Experts of a small language model.
Size: width 448, 124M parameters.
Experts: 32 experts in each of 14 layers, 144 SwiGLU neurons an expert, 4 picks a token, a softmax router.
Training: a variant of SOAP for the experts, 512M tokens, 7815 steps.
Below are experts of layer 7 (counted from 0) of a mixture-of-experts language model. Rows are named router (the router's row for the expert), gate (a neuron's input weights, with its number), up (a neuron's input weights, with its number), down (a neuron's output weights, with its number) and show model dimensions 336-447. Each number is 128 + 24 x the weight over its row's rms, rounded and kept within 0 to 255. Numbers have three digits each.
Before each expert's rows: "comes after" lists some tokens at least twice as common just before its tokens as in all text. This comes from a sample of Wikipedia text that the model never trained on. Tokens count by the router's weight.

# expert 4
comes after: " the", " a", "'s", " and", " The", " his"
router:148114146144123164132117093139118143127127151118121115162134131147149120127158138114119122120137108160129139229144122130135102110109134147119147136139165108152118111157137147134123168150142152139098086108115132140153136116139132125155088166081154061131122097084156119096095117158143132154114151129126167112151108130168129104136150132143
gate0:106119148124127102096131098153098134161129098117119111136154132146125043123123127153182117131132136159111152149107141125146083114153120068147130135122155095161092136138086100114156136138104102133124169149120141120120106134146168100142128143062110114143120117098089142162121160116119132141112127126128115168152162140138136144154141072146
up0:122109142107103111136102132150094079138153133171120140118139129136086142128105141113178148071122173137117154113122103124092152092085083091125189123101123143164152168163138093192128133127143110135172122131126125111120112098106127140149140126128141155104139150098139128101109125069141105116142107164099116119146110117107143139116116100131
down0:118121126131134123139112123141102119178122161135130107168085159160114195127123131100123108141075113119180128102083118127093163144088130126134133143130130137130187170149124135118127111150140121138114118156111192143153109118158119121155158176143142088124109154161118143138147165128191097109157151131103119139132100090124090087159128127095
gate1:121136122130135102133149135126143111116129133155099134126113095137146108095141116140149103154096103128107122101163136115190142137158165119153058157133111168145132128152121081116128122131159122118144102135124095129119112188133149112111094082144118114141118141133110134157161147127176147131138121114157124149130154138111113120123138126143
up1:131152127143166115165121149170166115112117119089148133168130118119162103160110133121097131139104177138095103147133125159112115141131137121149178080095130130132105143108100167127121144116084113158111151144162167112128108124135111113119151110108164116091137111119146131139137116125155108128143161108097159098112096146165159143131110119110
down1:152093104149147106150100109164161111155105135109145084116165119159142120165118153115113147104137141125130149139145133157116142116127128164115129145112121103144110151146157141142136138133116122098107125133128104089170137142118101145124170137125153134122136104151126120136105130114129091150142085175070099149110077112157108167128119144112
gate2:150186129089141120145109125153141116138133140134136097132107123149117096141158142104127165162151145157110119101095120121113086131086152122129132118170124072139165108160159108171150127133119111133107081149130155084093090102162134118123143138089125107113152118117141117110139170119131112146176118144131103146143126116102114173160106148132
up2:124140091108158140139088118111110126119143152161166123124137136114127094107132129111110148141114098138121116170109138117115098130097132137130132122134115081146108110152165153149171138154117132093131106151140133129100093136177127128103135110108124108122158107149177154103138136109144128147162134132137097116139123134127111132150133146120
down2:121142117106111118113145131104173127177134117129122110126132132129165095139140119109148158146084108145093125147127095095108122114139103153163097150120093095157125153105144130126134144133094142143090120157155162149143067138150165102135133142130142115163114141125081137115143101094109128155146100173103143147140097089134154163146074138124
gate3:128107119126120122135108141118115088168132149143101115139126181112149145150159110141127097095132115137153126130107142132151148161089112121116165145107081131144146121149102121123192140142115084128188159156111170141137109134110118128133141079085140092171161128120156161117117149147122150112164142105115114131172124113132089127132114099097
up3:140122136129109128123085163099148063131125169149122086137150163066137122122135129134118157104108107147135124128147175136120125147093130088115129121097112124153131144125082153105160157146117094141153119154102133117113108097132143132142105058111146064132157154134136151126114125129114149110138143103107125156154132109083096122119106121119
down3:131151149115089143136212130127154120130145108164114104142107087144102118113084099102124149095108116125082119102088147123123126120134145150112148089142137119139147126146148134169079123135127154139091102120157135137159124134143144127136098136100151102150089114121126082137119141155141104121114064164132119062142102114122132095181115135130
gate4:125172085105127127165189108125099108130129134141095172106112147111116120126162153122151196087113162107153140112141116127114094138138109175111101134108096184112098139170123153124124097095119121150118100152107129136144154155152119156110119154062133126133084144112116114178108130158096115127136127135089087111111122102140135098165151127149
up4:115112141077129098147134122153134137163094165143132097130153124120142151117147146147141134114106135154139101148098112126106171135132146166142153129110106137180150126143138114139167109110171129121152123113128112143161087101140154152141124126163138118095097142129160133129110128123105140111121131123128114188118109147086095104122125105137
down4:121125141149144153117163133163132119173125121116148147144102097074141118140107137150121155142080152127100174110126118096169136147146153116123138135166111148120129155150149122122111097113145104151096131153174130153126112080107106108124114099123123125194092121115134127186146117123087154120121150093152148121174108140101099160117177154165
gate5:147102115116175102134119093149109146162158104126132137132142131103094110117144087136143117128112151090165101108123096173099144135117069124145105089118170097126102141164132170147122143094086114157103172147155118117129108108133103149137168081120085149159110075109183143151095131123171120160148143139100130168118153131101142149181107101114
up5:179135108147120157106128120126091141120112133130127124097153143133152157137110135119110101110108099140141164113131158168163137128093146142125134123099115146095145104108115151168086146140118138119105100152144136100055080148170104130101158124139136101108108098127114149131106133107076136129153115137124154188106107158115119139104090124133
down5:140127111131131176168155138117055126161093128146152122167100159157132108133102111106102145127098156139165122133135154124121131144160170143165106117129124163148106104112123088095153155095148122167114140146158122130091106108125172159147080145151109142081123127152130132124137144093142199135160105112137112124110147125087144133138096119138
gate6:138112144163112144163161146137121141120134099112124138124120115178162109105124107165148084167102131165178080133132132106108055146186084154098148173137154135103102109128126154153156086124120124111153114135129109139125140118158167140136108111128097135139129113150139140109158108163142131141113142131149060116162135151108157112130139153143
up6:106148126108156111146133127112141139121143122145118128183108120131142180157114136125141120115136121100138134075167079111134122137104151145157103093096109112156129111111109115081117118108103135119132100127175144145119100173108134109099116123141099116129122137120135141154108152113118101171145124137123153121126112144128108160092068065108
down6:127124112086117137126112135096095122144149120131169141111119141093090120140087107113114145162156174179116165125127126110140145098103121138090088123102155126154117135097077098119148132154126117125146107191079133116069155096140115102101159121179146161152140093119099189149152175128088104118137136121089097145124151131121165164163099118158
gate7:087121089131149119115118149128161137132162109080120113109105113142117146108122142108136128148139100144098162135137126123124159079143138195131171121082115161152144128100122101150117150096106115109132163134109116120149117156150128135123092157082166103147164125135134103174150095066101159105104143136124123102133119138097118129134134134157
up7:081139110095161132130154123156131138147161097105129078117095121137095124125118112081120135190139138158092132130121102122074123106155104186125159139099130165134132108139113105153104126083098132133113125138112099151190116154157113126134127157098144149133126133150167138140127095054080115128079158137108150139150118142124109116137129087112
down7:159122090110114142137120113140169100147139106130132113148136167121139134156116108168138119128083127147152122108146097126131137156140125169126148140095170143140154159154097140094144134104170121115123122102140144144147112105092146141170146109057087099199132120109131166121105137085137131140095149143113162079133158128127164136105130117142
gate8:107125103098138174109108112196090142152150141115140093112156120120090102120146141079122138136154151152116119152114125113121151127087131107101182100168138114143121150156101105142123138123121114143162158129135144147138097087117169113097146129092158176124147100141158118106139112184101157112100094127117098133184156103149130124130144144191
up8:083091142123148105116155135105126114159108156135099132071134104168134139106127160122132116111118163107131109128112098125115159153150148117159121166146110118126150130141125117083095081200146121134137129092114153084141143113110121155136122147122053086111123137077179161138157121135153138086106155174116166112084139139118114125148156158156
down8:155096159104114123107144129159149131131107133092128154131144130124127114127166168132123124099155189078118135141127126112120142132126157123179145117143124088135118131113104141130099165159160195096127070094135146138101174138154132151152101136120082121141153162123129101124129121111085119095124118123132163127127142098151136154167109100134
gate9:106135128115121167154143142113110147131123143140130141139118116105146125176128160145079111141133139188122098133087116060117067154112110145145159164127135158134112111102110154126154144140163082070113110172154114106137114125114153117146139113093117165138088132086144111139150085138169146126154106151126123127163155123132107104078154133119
up9:121133099119096146168103135176094138110177103117140135131142122118130135092071149149131131137137132080126168143147099127099123118118120107109127140121088109115126141137118096094084127127148119158152117165140107108132126171103173130118149096189104092103114146135131093131115108095134111139139122134123145157096119125107113105116144104161
down9:126126158160115106135129142138120132139132152113103144092148137085124178114143139101115084147144077109125103108143134124135136097117100092129130123138130110087143129106136106093105137139100156143143113104142093141140154156115152098146141139093119113170148160155141146140144117150114109123159150103126174134114177115105140131104129124161
gate10:115142123119124091170141097115145134120146132126128107117134117084125141134121126151130099137091138135152175155118123109117132133134129160122105111113129163137135096095198120130126134172137109138122089140156082151134157174142121122119173087105115083143101114096173131105124110127138136082161109067181133118149070138133106125139132097122
up10:117131166151096111143140131111148111134138162157117118070120132129127171112132095157102105127110137125143149164160119136114141135154167103137117105131148128175172119136155131146123129178123097128122103114097104106084093143146090162114129103130104146166102162110151102114107103149121176083141133084135108134132070093110116112125147100157
down10:144071161089133102116114111207150122127116141108168165115109161106097112123147106152146150122108091123118089137149130105125148134138112122082138079113117110132145136142157108153162174148100133130126116144141117150123117107162140120157110136124119137131119127134132147124106130143145059140067086124132124117140137139153105124122149113114
gate11:128140139156141149110132092101110119103138136119133154110152141127139101149120130122099124140100121085170124151109142129134098151079151137136138128157135121118129158121184176108148156137087143114141109129127126089130109178109128136142136149128141155132123153137139149162156135095083130112126117110128138142147104099127127136153087110112
up11:117176156105126099128139126187171120136136125175171148142167145149128089120133126128142134152125165165123130094141150162099134101143118108145114165146149143153153117133111137121111119107139107136132129098114089133134080146104116100111152144148153128162159100097081124144110155157149144100128113132145103117094134177123114139118152107103
down11:129123163099108173102156127170155143188128130083153117143137122151161119130184145123108142112147145153125136130117138167087158112138100155118134089158114107150170129124149180131088142103138146148178113101135137156141127148159138132064111133156119124152140126063175128077141135168102135108116198141148093106149142135114111110085139117160
gate12:194142112119130151166132129069113134124147130126132101109158139102092148110183112128127136089128146115132134159160112135147152177099134178163077115160133124148131126131096140107157159143114088092139173129131144145144086114127101105165138147105097088123095124139131125145134152126132164116112189114130130122155132157155135081148156088150
up12:115130136083119091126159123150173130092163093118102110083168127079126146143102104110081130139092107114140144119102120091137114150058124115116146112103124103118077092153127147121117138133133140096098116111135150120134146101114119129134149123124126142158108123081074163127092130105141154108098096164121148111118123070111121150079128102083
down12:125127101119094126158142165162162071082156144127146181129145132134132098070116149157102114138118081172139135193129110116152115115105106101122150124126105104127147126128124102125088078121119107149143155109114149122104154125133159071089132114116142134132138120108093127129115103124103132122133108139147125114169091149127151127114139096122
gate13:139133137121152130085124132152167072152126103137134135097121137157127077140097129155134112126138147126139167180120123133131156086124129160068113143122120139116137136126109135164122154158092114146147143105131117130171123119139148139136156098124113089120158116143102145141161096149136139142081138056162136157130126120104146118133133136134
up13:163135124110146175134113154161153104108140106134159097150125154159140148147116137159176118148127104119130159155095136124131170118092166163124140139158142105122122102148101121131121137180126152136107152117103143143128124109131078115134133111087092114127162107146110140143130100131104085145098099059156118126084072122129125216141141109121
down13:145104088111119115138125119137149120098108128129114171105143153108103132129129113137128131149132147130140147097174126117134180102157093129117146156157128132091115122093103172096108163125072106151133139135147097147136122099134175147164084107104090156130127115115087136105112140100157141113094137125176109157137178162126135165134139074093
gate14:185123101138085143088112096156167092140106127145095124121139175119119151139112161106082134090098173150106098171101118129118082100072128158113167129112122114122172154083127121095141111134132120118136137131157171125116161161134096101130129150184133118140138157128120160125112114096129132148109130139155141137152121105126154124132089163105
up14:097137132110125127154137102165136134139122107126104110157099143158187153152142166107095137143096132110163148151120158155100088108128152171120131173143132082124190142107109146129162140101124122072126123118129166119087137137148112120130160132131140118111133131108152121123113160101145129123101136124101154098183079122130170136085081109119
down14:162110155131157122124122142070123152103138111110157124119119137142156155098090115118110104124091109122147136111142122145118124150105145156091129123136124119106094147109110163112126143102140155158159127143096131130116094067127141074106111156166135116142156139136159112123131145124085127120129191136159130108181136141080151104144129127098
gate15:154128120150148140136125104125139136112168121106108103133113129152090110160069130153096123116155177117132122159153090133158132143126160132161131153131147120122116085108113145148108103121128105114134134157152140120157154143095079082171108130161136112110112130163138133120131119124122106087122127152116089052119142121167113110131118121155
up15:065175114098112129129141117124095134153114143107122135138134103130156115122142154123122122146124134138102097105095107088126104109186111127127149126164140133110121171131127132088146163156121128110121108071115095155136152110121132172113150135125139154133156082133128105090156134078106162160167148124093131166166070154109144146116137107128
down15:183168133122115104128131139116157115150132143126151135134110193117130118139124127110099150105095111135151114165140094112111107098136114132093109117078122127123097143121138121113074132117131133127150125129129114124133136150143151108135135135133093125145157127156109104115106101137151151112137124062154122131137121163154103138163147119156
gate16:094095112135125165145150096148142105121118148126143102133119138122125139081114128144137108183166167182121157155120122148132128133139145120119141131111169109128129128147123142133146118163133160133097137141104138105221135158130135106140160112132125111136112158153101098118107084122096119070127160109105159161102143127099132121112125080100
up16:142109126189121104132150174138132122121115077081119106140149132104156122158153153143151087079138113120140100096120111090108088117158147140127133136124103132113154097114138131110099116122153086108106142119142122096106118094161144117100102131115101153129105114154103156108123124095122125141131101111140119153136129147114152110165135150133
down16:123101136126149156078134157102145140119127109133129110147168117136147109105158146157165087105153121163156109140085112140137109160122143113123127138164135125113123144148116166085142138135143147092183128104159160126149119126083165155135116133135138138162149102137165117154134134156167146144136096149139200129121138151142103131085131092108
gate17:139128130147103152174118115122105105115064126175131163147158093108111137112082109128112073155153107103147165121135132120087112086121111127171121118114141145119161108083154129106142135144119121126074149109173082140138104143125123132102140061137144081117113122116119124109126153117141167135141130164155123164150133169116127177105116136120
up17:150104162118099107165113138101120095145073112153124159132102101128148143106093077157072111125149098108128119143141143103068119135135128111141115118135111123141149098104139155095140151155106110127106131133129074149148125166119128164107148063104156088137135149117164146105138106144124135127150136138163152120144151138132123166162130173107
down17:096122127174138102139148157097141099156148109143153129133089136080151118146148119170149141185127111122117126135175090103129092111114147082129093140186129132155152118117127158125116103126140127157125159165146172086151134137149118135185133134144129080114164150150096129121157097124120153109098076126117123108123081101120162148157094168102
gate18:126166166124139115109106125146120086133118107084094186098116110133114144114181118110113086122091158130125144111126141147160126158130113139103120111130142156103174127134069088171107102135111120119123138132132103109076168125154118112096105151145114162111135097104133111150149154141132162154166114092124124132135129125124146133137085146143
up18:104113100157165102097109146109108103146118102132118176166145092154134087156120125100121144063125173131121143091122174154159115170125103082138136107126087131103168103126110120196096114127107081099137117131109134148110150129125147096138106130153128081107101107090136116117139133165191150111144111101154151086134098127077142107161100168185
down18:120167143103169096132129106155093127126140136182102110142113103151122168111084110110140108089105152127121091150148118150094155129121121099127125164106109162171152132129122095140081133167081112133160132134114159179128126150085155140155116145135159095116110155130160129118121174140134141141108105141137107125146132146117093156132110166164
gate19:113171134130105122099147149143143102125139123126159117182121079132116080148093107109117117145117172126098118139178129122116097111141132140126159124121087104123133119094105152140116141146165164123122117126138179144141112118116107107110078117139125131137123119138124108147136179131126126125102128130168093123125124096124120133096123122159
up19:141117190148121105155137113143107098142135070129109177156143099145139079167112122123100130127149153129094136135151104125109123155138155137152128107099088127116157131104112132166127141146139172113140136140108113100111088074103126134112101140137145145128105145121142084172161123128134158122106088140123089092115144091119126166134118112167
down19:118125168161105135140125133135112129148147109091132083110163130119147138127067100085126134152109136138094135100140131094117167100074093116105195144142142112134105124117140086114108118141142116157099156132155086142143141149111116128151139151097161183108158172153113094081128124142147107135146112105119105092148138143098165157129085125128
gate20:151136118131159137110131128124128129148131124133180133152129178136149150159155135138141143101163118099120100126155135138128127135148127133165088197087157138129168146107115120161117103125119124150090118152087082123102095125124115107166093104142081114130140114095145107111144109150131127114129136131150133136140199170126143129159103133154
up20:091112107142111122107131141133119151146111137124085115116124101118093099121104127100094104137132124106119142115116111154100111110106104138075140052172145123113140120111123157105104131128148113098154124091163149149153153131120142127122164130113152143095137139141114109142109142119116093135130123154153163150100136120129097134134151160131
down20:098121106117120137100068112105137117120170114163124077153125162141100138147131105145129149174155068166140141114117096111141098123136130155105113159111110119099099132131153072094128106124126121114159137130117146127131147098117132100158159117133144170145159196113105105153141126113117128127138079073104134144074120136148115129144158149103
gate21:116097155166116113137127169139142128094169137119093127091137098097131152161109142120126143119148115150147123132118146144123132103083107097089129130119104128128119097112163111079111126099165129128094105186146195122137156194148149112145173107142130107133136150136137097133105164107155107159083114092095132158126148066136121114120168113134
up21:127134138146094096135126136174146160130151167125082138072135094103123100098116162148137116109122111120162137123115147158122140083085134115106147156129090116145105117149131130115133153096121100134070115141115155132150170157121137123131156116118139135102128164113138128146084168096171134137137170104112160157117109081132137131092186112145
down21:099093121169116124154096107161112104108159151108121142093160109111135146138135136128141094135097143101162123154170129098119103126157144128126184158088148111076137129155143078103076129104141100108104175114099160130128178145088159114130147175161095096142101109151112124136135091114170117157115139101125195108127133162154133138137135109147
gate22:144114119122096137123087110122116116110090142103122131127103117137175151146133165132141145139125104098145126117119147144116125142131088134150152132129165134129134156096113101128128123135119147124122134140103116149130094119061113128117086170123174156106122116103127125138145143130131123110123180147165153126143121177161099133133109161140
up22:107120110170125090117130125140126133118161137138196127132145125116118106092097127121100085148194082119125137115144150128141125095145123112166134094081103147147101168153105136129139136131110166129130165112166167123135177128147120151087118142154172120137139109151177113134114097185150095150149081111137111135121109111096126134144156162134
down22:097123149075164137125141159174160108134116084106185165130150141140130120125116127127116120129126141133128127170105122109127166111110130124114139117120111104142154127153131160108112108092116127156161128157140144106085123128110129103101153076127125092144116108129111100101125108103108142135092126097126114154165141156159121119110183136100
gate23:088105157081117161172095142124141124134143137142122139125149104127157107109133120117090109116129119134113130165127155091113106111136094104119167082166108141180134130101163172126150138079109132161119119122127130139108120117081148143083142113158127124126116141118116083133118162137085105127123166116120142107155133109132112138143116181066
up23:115110137142121174140131082117099180175118161162087150131142121131117147137152161109099141078157116115151096151117134136107142132185134066124094097143150101126103116150120143134138145129148129093137145149105142117140144093109180146089184121162136145120110127136123085133104156131118124078139103121100130105159131114145119144140107119121
down23:138116105121139117140128115107114080110107126102106146126138141196142130129099121105112146098101122131153118091123146151110119102130163125163127135127130126101156136159181121111059192136127113131104133162118133137121121076135123088093154104141091116167120089078097144124147118145120129145125040092140162123113108160136111089184129110112
gate24:110184139136150092116107103157141121097132138119113143133121126118125109111121114097096150114110171122119140128139098131113126117129115141123109156143070119099100164086156161103170130154112160145157149108137123158077131110149149118138132146117146156138111128116127106109158129143141090166112086106125144137116063145120147170128164146142
up24:087174109103125100129106112149139136135117150136138158089168117135128148103111110113132139124121119125122131120124101120124125109162111194144109112129101122107127132127168161116145136123104149149145109110109126196116138095126105126134157135139166187124146145139148141078153153108161161122105139145142113151149104116170165149106143119125
down24:107140094136156144152124114111113098127140136109140167108128147197151154120186099126135123121134135127169146155083106168141182155123137109120110153143145097129093117147131128157165190107141102153152111126090163110149117086113135180080141152155124149109133144109152122127119176120190152170144092122117114153160106150121121133151124135108
gate25:151127126168137140156081101111115145150137116093132133089106149142142164155142125168095154123173105145115127163136130166151150103085108103143153151153135128129099150096129116134104113128135089126138143173154137129140136134118204121108098131141107104113136157084112107152138114147185122130129097110158121113094084129143133106135078109102
up25:156148107100139083130146139117188099152135090135152104148174104113143058117124103125122075158148142097161122091153106099120118151164160122101103107116129127117148124104103160136121140081110132138096112116146134109124135122160060134145131131106180134145125134175111118129136116122068105156123159145132142120145195145107117105119155145156
down25:135116123125150088109188144080125129090143150088152087116129134125109139155129080114190101117163117181161087138107125133123150127154128137118093143146147131114147139094165104098149104106084143139108171111143117149113096158174074141114139092121150183127135107131165153142121156146123147092156151125101134146140117121073156129092163133169
gate26:149124135102112112171136106122175142138091121122121162143109124122180141138155148152147108129131138146133111185144121140107142141140133139111123146103165161112108114141106120112106151137139143122114134138112121117126124085133148107128135130119170106121146112143117156071109137137164154146098165114102122140147161085172085113130133121091
up26:139106106128115167119124122105169153144124146058170138146132134146172132140123118111113088180119188166089107118150114117117143115137154113148136130071121123151118139144122130136113131182086138137102124100100128102126152114136160095108112125106149149099141112146129124089133103121120144121108142127123126123137141134149126165093099102123
down26:103119135115160158085128123178079162114104099152128077110101128167137204119105094097120132130111150109083134131153076120107112150156155124145130106120135142112121125117074136093123129138121120115115110122141138137114161109105135137131135106185168128153137122157131161146105112117131123133148103149159097134126118157145166135139070103119
gate27:153091131159140152103116145145136103165136154138160100115176123116102110134157135132116112110140092118111112132155135118139150161158136153097136100129145072138097163090137108132138088127125105080126130129145142120215158095088106117136155100142163109097133150127091087111137138095131104137141122123100133112130132110121150146152122136079
up27:138122159177118135103128116124145119158121143141195115154131154125109112162146162106116139123090104091107124143151112124128166147145107154112146121139126105090064150101120102115149107124122135079167112139133145162174153098123129151126159117101191123099127117114112089108154113096163102149165128134127100126135120065137130151152122135087
down27:144103130090146113106121129120098126139138127145089141101184100138161148154162112134113119113138097111145141155179152168157100108144172129151140115168151134166117171131106141148143107186200131135118075109156093133155166138068121127118128150111108086124093123133114123111134126124168142127196104112101124122144150088158112116110110105157
gate28:145156158164139132136089110136120122108123131133070119140131144113092161119134160136131101140150153160137130134107164117124115119139134116152115139090146102120133161116119125119152132144127090136150118151143126078109185129076109166128122113119168125103086117128148123131163132123137119117138123174136111152112077081140132163160105128073
up28:138177153143123114145083112116144132095121117137049119147112147119089143092137161145134104156144106143137116130128141122159133129113138121141113107090141112090135132107122118115151125155160089164145080145143134076117144118106117178119121116121148126104069149131149104107144146115157098135176123158127108166110073095153138166150130135098
down28:143077095155090146128146108167119175150087103115088146129125113172159158161152137154147126143111105126146121160154113119172127157151126111102146135172166122147130126098179136112154138123166153138115119155155125120130087158117135134146139148129115101145136115146139118129119136116090110121165077128147135113149093143091128165118117088129
gate29:114156148124177152158140109134164167174098087111125147117097110099177139168144142129142089160102088097143125126111153162098130095136147154137170166095096121144172103177137139161122133108096123123114149140084117142136133128113111145089146107126132101105100163130145176111111118126124113131149132141096132113134102108096142113186139111107
up29:140149102102142128172085111172115127111114133147114113089114130138134078133163114166175112115113110091109136105141141146166106163157113109128137108156153155135062155079111094155132110190151096135159121108144144157102123115104141118133110181108164152095182127161123112145111128101113116151092168164110108155113125086100135123124137133179
down29:123089142083128146111135101104126163147154070150157124132151129107076139117131111175156173139101148138162150159143140105096104144153188111140158153101143108135149129166137115107151108131078120137153149103145133118105092106141141148115109112148114153129087168123134104112164116121157161133137086164127089100136126149124112113171116089114
gate30:117127110106149128168101147097152131109132114224114133129115150120102115128094105164099141113151092143128135185124103109149115107101155126088146110135106094135082152130134131094102125144056174139124170162114148123155143121072143127100103099116137140134076120122136122114137147130122118152140118118117109135137127127130169145139110161103
up30:171168148122126124109105094062110105136159105095150085092107115139098193190124116109156138157125139118170176147128129153139143142056107116114099102150100112163172152133132173146101130127098153118131121166137151116097127141145157120135106144136159122137111110137173140154180163121149168114128131136126147109109151090114145124123123124141
down30:124149180119126153155107108175124089132155135144059114161079130153155090142185141125161072107118146133176182121130104134117102165134164144095122159121111142139111171124116115143105108130144129123131125140138159119131147105085141133109118112159083128156117157090108106124145133123137115141130104117133129120135129116082146100077110125128
gate31:134109133122125142117140139118149096139110115136114126125129118129106137111099144116122107126081175175108101102172048126122149152095111161116132160155145153116127152138121071156212146131131130098143127088134113147122120134157167087105183103139114113149077120113129149104115097157130157103106138138115127089138137124112162085142115100105
up31:139156130094166143143148181134096123144117160111139140112131165106144107120147152105129159142118120136097098102093134112119111128152142162139139099155148131181147114141116129115111124132148163098121163138112142169106083136141111168171117112130128122118169082138148095176157149178115137099083142113128092136172177116119101118109123152151
down31:079142125143197144105158104170154112123095126152133118162131172126134092171104141112128119117107122156153163165108109136098095086123118115140128128136153179124123132123147154123118142098149091109096130133085132166135105124141128147117063169135085125147093107145079107133132132127182149129125164141131137111130093147183065131133141121088
gate32:129136136110122118090135150133115145139093113144098100133161127138136118096130129126111110157144149122150130136142140103142087097146164150137126138138123124128128117107149143128099095122125114133157103148139140170126104133155129184161056141133141160094093128161107167143084116107138089123138173109114106158112173099129134124149117162084
up32:113128134164159159103123143143133146124116179146166127090137129161139099121138141144114131131132146138133144177150142121104127091178178106149127140132168110099168129117144160113130112107141105149093121121120146105077115149149137137088149124080129138126123160158085144089136108189132118129114145138117126110122091133157184125134125127091
down32:102146116160117117135129068134136155127116101127156122140125153149132095091105134119143147100110108132155100121149090166120129122115078103142122145146132094128138128157118121086135105089136109112114121107129156137109141104115161166164106140123110157120160104113126111141107124135153110129150092122134099152128130159104121120104134150094
gate33:140133128138093164130139133148134182101111076149142141136110151122151132111120112140138065078167110149140186117153146127121141074077091086118152120173129135100130114101097113156148136152157114142120176127119129100165113134117131132148139115099150120159139110103110133106108087137123076107076170105101136143133105088128138143093080132170
up33:117091105121120153108153125159116128140108126156134136140121111096166132176123132133121109148139131091140124097221150174091102139098103085115098144141139133130135112144115130121087114080164082181145167120127142097141161136154108127138122113115195089115110096088128113111123143084122116070082090138132137140073118105120099121131114161132
down33:105153099104124141164127135113125110136123100144146124151137143179110135135119129151156146159109083089126115127098142105131136152170134126129114158125133105135139151130121095101140083105101117131142075094165119154165118116080113187114120151146127134097135082115119148162068151125168138161166097153105117105125113169104161099115162147123
gate34:083136128113132078158132120104113157140130107139133149134127149117168166130144100145130127074095113066130139092108146143096144141131144125135118175145102123124103150144141146135195164143152143105114142127148161098148131112087101124134115122164163118122142130104147086171144113114141144131110132105154124121116146099120134108128155137110
up34:070118128123154136095096131148166175161118120104100124093156173132142145107144101135111096129134122103151137133116079149111090137097144107137099119134138154159128157127133147169120133111096149141146116103134139129118089139070135153126137096183086121110103140182133157142126127142170129135125107108150134137073135129148100122113160134115
down34:176131124103132071131160113131120143143122150094121120193131119084076113098143158098115096115121142156100100159155140147135150141108160168125126143114099112126136124125132139115102176130121119165157111123122090119118129135126146134135181168104133122114110086128078112127148114100114109110108099163141125135114121061135153121124137095140
gate35:136142141163113143154138114126157113138136158112122130134136128134143165129169103094114104111122118124151167131100165111105106179152155136140121144147175124101131164102129142137147155106134129154143098157113141127140127080108137124143123152146153120144121102106118147120145173120089149102165096121162159151123114120142102113147110096150
up35:136117088096126130118136104175086133136109122126147153150107127184114083113103135153130124120136111116103098142140125152109121082093132133132124127142120133151134101146146119129109091132116114143091155126123153121126143147136134134128093077117094094106128142137125132138137108090162106140096142132098089104125200123108172132137147165117
down35:099169144130158142137145106132120108108108140130188097102121160111176096120157169151156110149133086105163107140097102108127149174167111092126134138124161126111116163109156148137124115143136081106141125135098126117132128114108085122073127137131148163154126123131103178144121105118109094111096187115141150158107151137152114157154142165152
gate36:129135135109143148137128164084133142138117190123079119084156120131148123105159163121110160108109125080134090094112103157117133136129134123135129105118106132169152127145163164130132138086106104145115118150126137132120106185125097129127148093135097117122134115126115097176142115144094131117121156132092129145148111163104110150126130162151
up36:154144148110105150126101137103090153151124149139144104110158132129111121115150167104121146090098103108161100121103116126099142169149105149146165117097115132159142126141144126126125126089092104167117110185127150109124133182105127121095151099104121098123137108118144141165133132108084143152107111158095147145136124154102161157104138122114
down36:149138088122135110151139129123083123141071107133102137141153137105137131137108158150082152155152146124119137143173095168122108120141148144123115137137200110138180121114085140128126124089153133123119125103146120172151161112097146113132178121138121101132163079119160114166115146086151135111084086135108136125116128129113129166165164092162
gate37:103148143161119154103118139132111100096120148176150144084098157102128149107116136151119087129107097117173142140159123119138118126152153137149141093146108100151127112086110150107109131130165151102123141121200126066130124139132105146101091080119136139179147105133152090100101124131137060109115125097107147138107130100090143151137125135093
up37:129092096115123134110124126114124135143140096180093107092122134142141100126160136111135104130132069085116178114146092128127094141165123128121101134150136095115126169145137111119111145091089149180115120130097153118113150168101142134139139116142104109187164126128144085120135096126114127096131047147162137161153152119137126120148141107138
down37:131131141103132120139172135139101167112161122169120166125180118069090124122139109165134120117126111077107154140143149114122133153109115099118140145109128128142130134137123129138157123109139116117130158121148100112080126110142153057109150084168136113137161110107106166101155121079080097096107177102103122122099148137138171127094088095169
gate38:135110070158153126107099092113151117131139136129121086112119123117103144111136118111121146068105114103178132120142129137086101139193110140121121092114104128113172155129115123135104112114119078109119113102133116082096148085139149116110109137132130088147165141112130107138130138118090129107142163126104153155113141134151136129095083097135
up38:168122163170127170146108092143162163153133135160093120147161118097146159145150131122142111125082123125141131144121173083108129141137087119173111170140082151166172132079061135114132118110113107107123096110149131159165087136095142150083158146153151130115114127139116122153164147122098140135148101167183116136090144100150149115116125142122
down38:143121078124114109135153118136129167098096127105150151134171137126073163147138134107103096130137146112138121099141137141106109176130138151095111103175117158114134138163109096155109150132136125110112133124122132152136132115128114103104118147164107122136104126146112160143099130144097117130139028104146134150141152160126098119167116127128
gate39:155106162169123119130136140115135160135130153131132148144112108119103133149145138122139122135149177142108137105106160165156173139117167147102145136143126100185093148122152112133141091115077090146111118093127124137127118133121158178130110148150130168130135171143115126108103191104126148129128154114128103110077135160146087145141155136156
up39:181060159172108141162113109098111135114147135089137176097130051155139154113116129131155105127173142132099156101086128104114127099133091130089159151164124092140131143116131128148159133135073104117139155136093150153129138145116142147115129154115120143149150127096111157088116148113144128146110126109120106120122091132130094142128107137152
down39:151163175130122107111092115125090136139110150102117114126114124084107099149135143135112157149139128130114107169137179153110144090128144140098104132137138140102102107114126124150119118107123137132092163125088153129120145130097129146188186143139117109121080137106099192102106146098139072100100080100154136091118083177126145181128150176085